config.toml
experts_per_token = 4
activation = "swiglu"
router_score = "softmax"
balance_bias = false
lr_router = 0.00114
norm_eps = 1e-06
batch_tokens = 32768
seq_len = 1024
train_tokens = 188400000
steps = 5750
Below are experts of layer 5 (counted from 0) of a mixture-of-experts language model. Rows are named router (the router's row for the expert), gate (a neuron's input weights, with its number), up (a neuron's input weights, with its number), down (a neuron's output weights, with its number) and show model dimensions 0-95. Each number is 50 + 12 x the weight over its row's rms, rounded and kept within 0 to 99.
Before each expert's rows: "comes before" lists some tokens at least twice as common just after its tokens as in all text; "comes after" lists some tokens at least twice as common just before its tokens as in all text. This comes from a sample of Wikipedia text that the model never trained on. Tokens count by the router's weight.

# expert 47
comes before: ".", ",", "; ", "–", "\n", ") "
comes after: ": ", "| ", ",", "; ", ".", "("
router:60 22 65 38 58 63 64 60 51 63 52 59 64 32 60 54 51 46 31 43 69 50 55 23 61 50 48 75 37 44 62 41 29 27 64 55 48 68 39 47 49 51 37 56 56 54 53 45 56 66 64 46 38 60 33 44 38 51 42 37 57 69 29 29 39 67 49 51 75 63 58 46 42 45 37 63 57 39 48 44 52 60 53 41 56 49 32 21 55 60 49 48 53 48 60 34
gate5:60 45 75 53 55 47 44 54 69 48 55 64 46 54 49 52 40 43 65 47 59 42 58 32 61 75 60 48 36 61 51 41 61 50 46 66 52 42 33 43 80 52 36 54 25 34 54 67 61 62 47 46 65 31 56 48 38 24 53 55 31 48 46 32 73 59 37 58 75 72 36 57 63 30 47 61 50 48 53 56 43 51 49 52 51 71 57 45 23 51 48 34 45 57 62 45
up5:55 55 52 54 56 48 59 64 70 47 30 61 47 71 42 40 66 75 56 60 28 43 59 39 56 51 61 44 63 56 64 31 58 57 73 19 60 37 62 59 49 41 57 62 64 39 52 51 38 41 42 39 25 63 44 29 48 59 33 29 49 44 50 55 39 57 44 62 64 37 50 58 46 66 34 27 62 45 44 50 52 25 48 36 68 40 32 40 56 56 50 53 43 49 53 47
down5:42 59 68 42 34 58 61 47 33 68 62 36 41 41 44 34 23 32 52 41 38 56 59 18 72 39 57 49 33 59 58 34 48 60 61 58 55 50 67 68 44 45 52 50 53 36 64 45 56 33 47 49 48 57 58 50 61 66 51 66 63 54 44 60 34 56 64 56 64 26 45 57 32 56 61 46 38 59 48 49 50 73 23 69 54 45 46 33 50 57 65 62 36 49 46 46

# expert 34
comes before: "the ", "\n", "201", "200", "199", "198"
comes after: " ", ". ", "\n", "\n\n", "es ", "ed "
router:65 59 59 23 51 35 30 43 43 32 43 54 43 48 64 49 47 41 30 29 41 55 50 40 46 50 59 61 67 43 72 48 55 35 52 51 37 55 53 41 60 48 35 60 49 23 52 53 59 70 76 79 43 49 55 80 59 57 46 43 47 61 46 42 67 38 52 43 51 68 63 26 58 66 44 51 73 36 47 56 46 51 64 61 59 46 37 52 35 41 41 56 53 41 54 31
gate1:41 48 52 52 67 42 43 67 51 56 60 55 58 44 60 52 45 52 84 61 47 60 71 31 61 51 54 25 31 57 50 57 45 49 55 61 61 45 40 54 23 36 41 48 42 67 73 52 51 40 47 44 60 36 61 43 39 45 51 40 29 43 59 63 44 48 54 21 46 40 32 53 37 60 46 58 60 46 35 50 53 47 49 48 40 48 52 59 74 64 61 35 29 79 70 35
up1:55 54 52 42 42 49 60 41 45 55 53 39 49 55 42 70 33 80 83 49 59 33 46 60 44 78 70 29 65 41 69 38 61 58 50 58 45 52 44 45 63 40 56 45 50 50 45 54 44 30 65 56 55 37 47 64 46 66 43 39 36 63 60 43 63 55 45 29 38 40 35 76 50 46 37 58 68 54 45 57 48 52 37 44 46 44 39 63 58 55 73 47 31 67 37 33
down1:58 47 50 55 57 33 52 29 36 39 77 57 27 57 59 56 62 54 52 48 73 53 66 41 56 41 61 44 42 51 78 60 51 43 39 37 51 52 36 34 61 68 45 44 50 27 47 57 78 68 61 33 44 46 41 64 41 38 58 28 43 66 53 36 39 48 38 47 42 41 64 48 67 46 60 38 59 54 63 39 32 59 49 29 54 74 51 55 56 35 40 43 61 59 61 43

# expert 14
comes before: "\n\n", "0", "9", "6", "8", "000 "
comes after: "1", "2", "3", "0", "4", "6"
router:35 42 42 45 39 55 55 54 45 42 63 34 65 45 53 62 61 42 50 64 47 66 45 33 42 34 44 29 51 63 43 31 53 50 55 49 59 57 38 38 39 27 58 38 69 62 52 32 53 65 56 39 45 52 42 47 41 45 63 83 64 79 47 62 35 49 61 40 74 48 43 34 43 53 46 59 66 36 56 37 32 71 58 47 25 52 40 41 41 35 26 52 58 56 56 49
gate8:57 50 39 48 40 33 39 21 49 47 29 50 49 53 45 66 39 47 54 50 50 46 78 46 61 62 38 59 42 49 39 60 57 38 25 55 59 39 51 55 38 68 50 30 54 55 57 75 37 40 30 46 56 41 73 62 47 70 36 59 45 50 51 42 52 70 48 44 49 61 34 60 81 38 40 26 59 52 59 47 53 51 62 56 53 43 65 34 76 60 53 52 58 38 55 66
up8:50 33 61 59 38 40 35 50 37 38 56 33 54 52 59 53 72 60 47 47 50 47 35 64 45 65 35 52 73 49 65 44 72 67 49 68 66 55 47 58 48 39 48 64 51 45 48 53 58 51 47 34 57 52 36 47 66 46 61 61 46 62 82 55 70 35 50 74 59 41 45 47 29 38 35 56 40 46 80 54 55 50 47 46 45 39 42 67 42 30 35 58 32 38 28 39
down8:64 57 52 44 53 49 42 61 47 66 42 37 53 42 63 70 51 63 49 37 74 56 23 53 59 57 39 54 58 49 55 45 64 48 46 61 46 66 32 66 46 49 66 64 47 50 41 35 53 44 56 61 56 34 34 29 43 55 43 72 49 69 42 44 43 42 36 56 73 54 50 51 36 64 26 62 48 50 58 61 55 58 30 30 59 64 65 51 29 44 56 41 52 45 31 15

# expert 15
comes before: "- ", "| ", "  ", "d ", "als", "als "
comes after: "|", ")", ".", "a", ";", "ia"
router:34 52 49 34 72 44 54 74 57 70 50 36 53 43 58 70 61 31 65 42 54 71 41 40 62 37 59 65 69 29 60 52 41 48 37 46 66 69 57 70 57 50 58 42 41 63 55 42 35 35 54 41 49 62 52 42 47 41 58 54 65 52 46 47 51 26 36 50 62 38 55 40 59 33 34 49 60 47 50 53 46 28 34 77 45 43 66 35 27 43 45 63 56 39 52 62
gate0:68 50 57 59 18 33 22 37 37 37 46 71 52 67 57 23 43 45 50 53 40 48 43 52 55 54 52 50 42 52 55 36 49 42 70 55 66 63 36 60 32 62 58 42 40 45 54 50 44 49 50 40 51 60 61 22 34 59 28 47 61 44 55 71 58 51 42 31 57 47 50 57 53 26 77 46 32 42 51 51 52 37 47 59 33 41 43 67 58 32 46 54 38 58 57 60
up0:64 40 64 75 41 61 42 66 53 31 44 54 42 44 49 48 44 64 32 52 60 39 39 54 49 56 33 51 52 55 56 62 51 35 53 24 52 45 24 47 17 68 67 56 53 52 49 62 48 53 24 63 48 29 40 60 47 57 54 49 66 43 48 56 52 45 66 62 71 37 45 58 45 45 45 65 45 59 36 42 77 40 59 55 64 54 22 45 61 39 69 57 42 38 54 47
down0:58 51 45 71 59 54 48 60 48 15 38 78 51 47 56 50 61 43 48 41 51 55 34 37 65 56 50 65 37 36 68 64 44 27 64 48 62 36 54 51 27 41 48 34 46 26 55 57 52 45 38 64 42 73 43 58 45 72 51 50 59 36 52 38 57 40 47 47 45 38 42 46 73 46 49 51 75 46 64 34 73 66 33 53 47 57 49 50 61 24 41 46 45 49 48 50

# expert 30
comes before: "| ", "|", "al ", "ing ", "al", "also"
comes after: "| ", "re", "— ", "descri", "cre", "ai"
router:21 59 25 56 45 52 58 46 43 59 57 45 48 52 44 62 33 56 58 23 32 56 48 64 60 39 41 75 52 53 50 69 61 28 46 70 34 46 54 59 53 42 33 38 44 45 81 40 52 50 66 56 61 57 59 59 32 43 45 42 52 54 75 43 59 36 41 70 47 57 68 57 54 34 55 59 38 56 53 42 48 68 30 45 42 44 56 48 42 38 50 74 56 35 58 41
gate0:56 37 46 83 38 59 32 27 49 55 56 43 57 44 72 30 34 61 37 47 48 47 61 72 46 42 36 48 46 73 44 48 49 60 72 66 57 60 68 55 57 45 46 42 47 50 43 66 58 51 48 60 49 43 58 59 36 47 45 59 52 57 44 53 59 71 39 33 65 58 35 39 43 38 41 48 74 14 70 60 32 45 59 58 58 58 38 63 48 48 49 40 31 58 48 43
up0:56 62 64 40 38 51 55 30 34 60 45 52 38 37 34 62 15 55 59 56 49 53 49 48 36 53 50 54 40 48 29 62 65 31 62 47 52 47 48 50 58 55 34 60 31 38 68 39 48 64 55 40 36 43 65 45 50 46 54 54 69 44 33 25 38 50 46 65 54 45 49 86 62 51 71 41 43 54 48 51 69 59 64 61 74 35 69 63 42 45 52 45 50 32 55 57
down0:47 29 50 55 55 35 58 62 66 40 47 63 52 50 71 40 44 71 30 39 61 30 44 51 67 43 42 30 43 35 38 67 58 61 46 59 52 48 45 65 37 28 55 40 56 56 54 27 35 71 52 53 56 51 46 60 63 31 63 42 68 52 63 52 38 55 36 63 45 40 56 57 48 11 45 39 60 54 50 77 59 53 41 53 65 45 62 31 69 49 52 54 43 46 50 41

# expert 60
comes before: "of ", "in ", "and ", "for ", "with ", "was "
comes after: "the ", "a ", "World ", "s ", "first ", "his "
router:48 70 43 42 62 52 63 64 58 56 46 30 42 61 53 36 41 32 39 65 53 63 77 60 30 49 54 46 41 40 51 48 31 30 38 47 73 46 53 48 66 48 48 41 60 67 48 51 50 67 77 72 36 67 53 48 49 45 57 39 44 33 41 35 70 53 75 53 32 51 59 69 50 52 61 56 55 33 41 46 22 44 45 43 45 60 57 33 52 53 58 52 44 66 55 34
gate5:54 57 64 46 46 62 42 55 67 55 47 67 43 76 35 41 63 53 57 46 52 50 46 64 42 60 48 20 65 57 59 62 53 63 34 34 61 44 58 50 45 56 64 49 36 51 55 56 48 56 42 38 60 56 48 46 38 59 63 61 44 29 53 67 49 46 48 35 38 61 23 43 49 49 51 45 23 57 40 51 62 40 47 65 72 29 33 41 76 36 55 54 70 64 57 20
up5:44 26 59 55 40 29 41 41 56 48 33 57 49 32 81 67 31 51 52 37 53 41 40 56 47 54 47 56 45 41 47 67 33 51 56 51 43 50 43 56 43 50 61 56 37 40 39 61 65 40 49 56 44 40 67 48 40 50 27 51 36 57 45 17 54 64 50 62 78 55 56 43 43 56 55 36 44 56 28 53 66 47 45 48 54 70 59 54 19 70 50 45 47 30 49 74
down5:81 53 70 58 47 39 49 37 57 40 42 53 76 47 41 44 48 43 44 74 54 56 53 45 36 43 36 22 47 54 60 54 66 48 54 62 18 47 48 41 44 44 75 45 34 62 48 37 84 42 28 42 60 50 60 56 65 50 47 48 44 40 49 41 37 65 40 46 52 45 56 50 41 37 44 76 53 52 39 43 50 50 43 54 70 67 49 58 49 60 43 45 47 55 43 78

# expert 11
comes before: "was ", "is ", "had ", "were ", "has ", "are "
comes after: ". ", ", ", "\n", "The ", "that ", "where "
router:46 48 45 71 28 28 72 60 45 46 60 49 36 64 54 36 45 49 49 46 29 46 50 44 63 30 52 48 59 53 32 41 32 68 40 29 54 71 38 48 60 72 52 59 57 64 50 51 55 69 50 49 60 46 35 30 51 55 81 48 44 46 37 56 41 28 60 39 37 39 56 63 40 50 70 48 57 73 47 50 48 38 43 44 48 62 33 59 32 46 48 38 46 47 71 65
gate5:34 79 50 39 61 55 28 45 55 48 40 71 73 64 69 40 52 46 48 39 51 56 40 44 45 58 51 32 36 68 49 54 45 67 46 53 36 64 62 57 46 67 68 47 69 41 58 64 53 68 62 56 49 38 37 40 44 56 37 46 60 49 48 51 48 54 47 36 54 38 42 40 71 62 56 59 29 52 21 45 54 46 61 52 46 62 48 21 42 54 81 44 26 50 46 53
up5:44 46 45 39 59 70 57 67 69 36 44 59 44 55 67 50 45 51 48 32 39 46 44 56 52 45 55 56 42 24 55 42 61 60 59 37 34 50 63 36 47 64 39 54 64 52 49 34 19 44 49 43 41 60 42 58 28 40 67 60 47 42 53 32 55 27 44 54 41 41 55 64 89 59 56 40 32 63 32 54 62 59 56 53 41 75 59 40 50 63 49 46 21 52 53 56
down5:30 67 50 49 53 56 34 67 65 89 53 46 48 44 28 59 33 43 43 58 76 40 57 55 48 35 73 42 43 54 49 43 48 78 62 54 50 73 60 50 40 35 82 45 39 33 31 46 57 48 46 63 39 50 53 55 35 50 32 51 65 33 44 53 51 53 45 57 63 47 32 19 47 56 48 52 39 52 38 55 52 64 60 49 65 47 49 55 47 53 43 46 42 56 40 48

# expert 9
comes before: "The ", "In ", "He ", "It ", "This ", "She "
comes after: "==", "s", "===", "es", "ed", "e"
router:50 67 34 58 46 49 50 39 55 65 49 61 41 49 54 37 50 41 42 66 43 93 46 60 31 66 40 41 47 49 47 62 49 49 67 41 67 48 65 54 59 60 50 58 44 60 47 38 68 25 59 29 61 39 74 59 61 63 38 47 46 53 41 53 51 35 55 45 35 55 63 50 47 63 25 55 52 69 46 52 27 62 32 71 32 48 46 25 42 42 36 52 49 42 59 49
gate8:50 63 53 38 54 45 57 61 46 36 47 52 42 37 59 52 43 32 47 55 36 44 53 34 41 55 53 47 66 35 39 55 36 36 42 51 54 53 66 62 50 71 82 61 62 48 70 59 29 67 61 43 44 31 48 39 20 22 65 52 49 50 54 68 70 60 46 43 28 39 57 46 59 51 36 55 40 45 37 35 42 54 55 38 54 25 69 62 67 53 39 48 55 70 55 47
up8:51 25 49 56 53 38 70 53 24 27 45 37 45 48 61 68 68 48 45 61 33 45 53 50 66 16 42 36 59 61 63 47 45 53 40 66 52 67 65 53 52 68 45 40 59 53 54 35 47 43 47 47 53 80 58 47 46 30 34 45 43 50 57 57 50 51 50 61 54 30 48 76 42 42 29 56 53 65 51 63 51 43 30 58 40 44 77 60 39 50 55 43 41 43 54 34
down8:39 25 36 68 29 73 49 50 42 38 63 41 52 59 51 65 59 59 54 59 41 57 66 56 63 28 53 55 40 58 42 55 56 69 46 38 64 50 39 64 57 56 45 60 58 48 38 47 22 80 35 55 54 20 40 33 66 38 46 35 82 41 51 55 57 48 58 52 68 36 48 53 43 43 54 42 35 46 37 48 44 71 47 50 53 56 44 51 48 45 43 47 41 66 33 64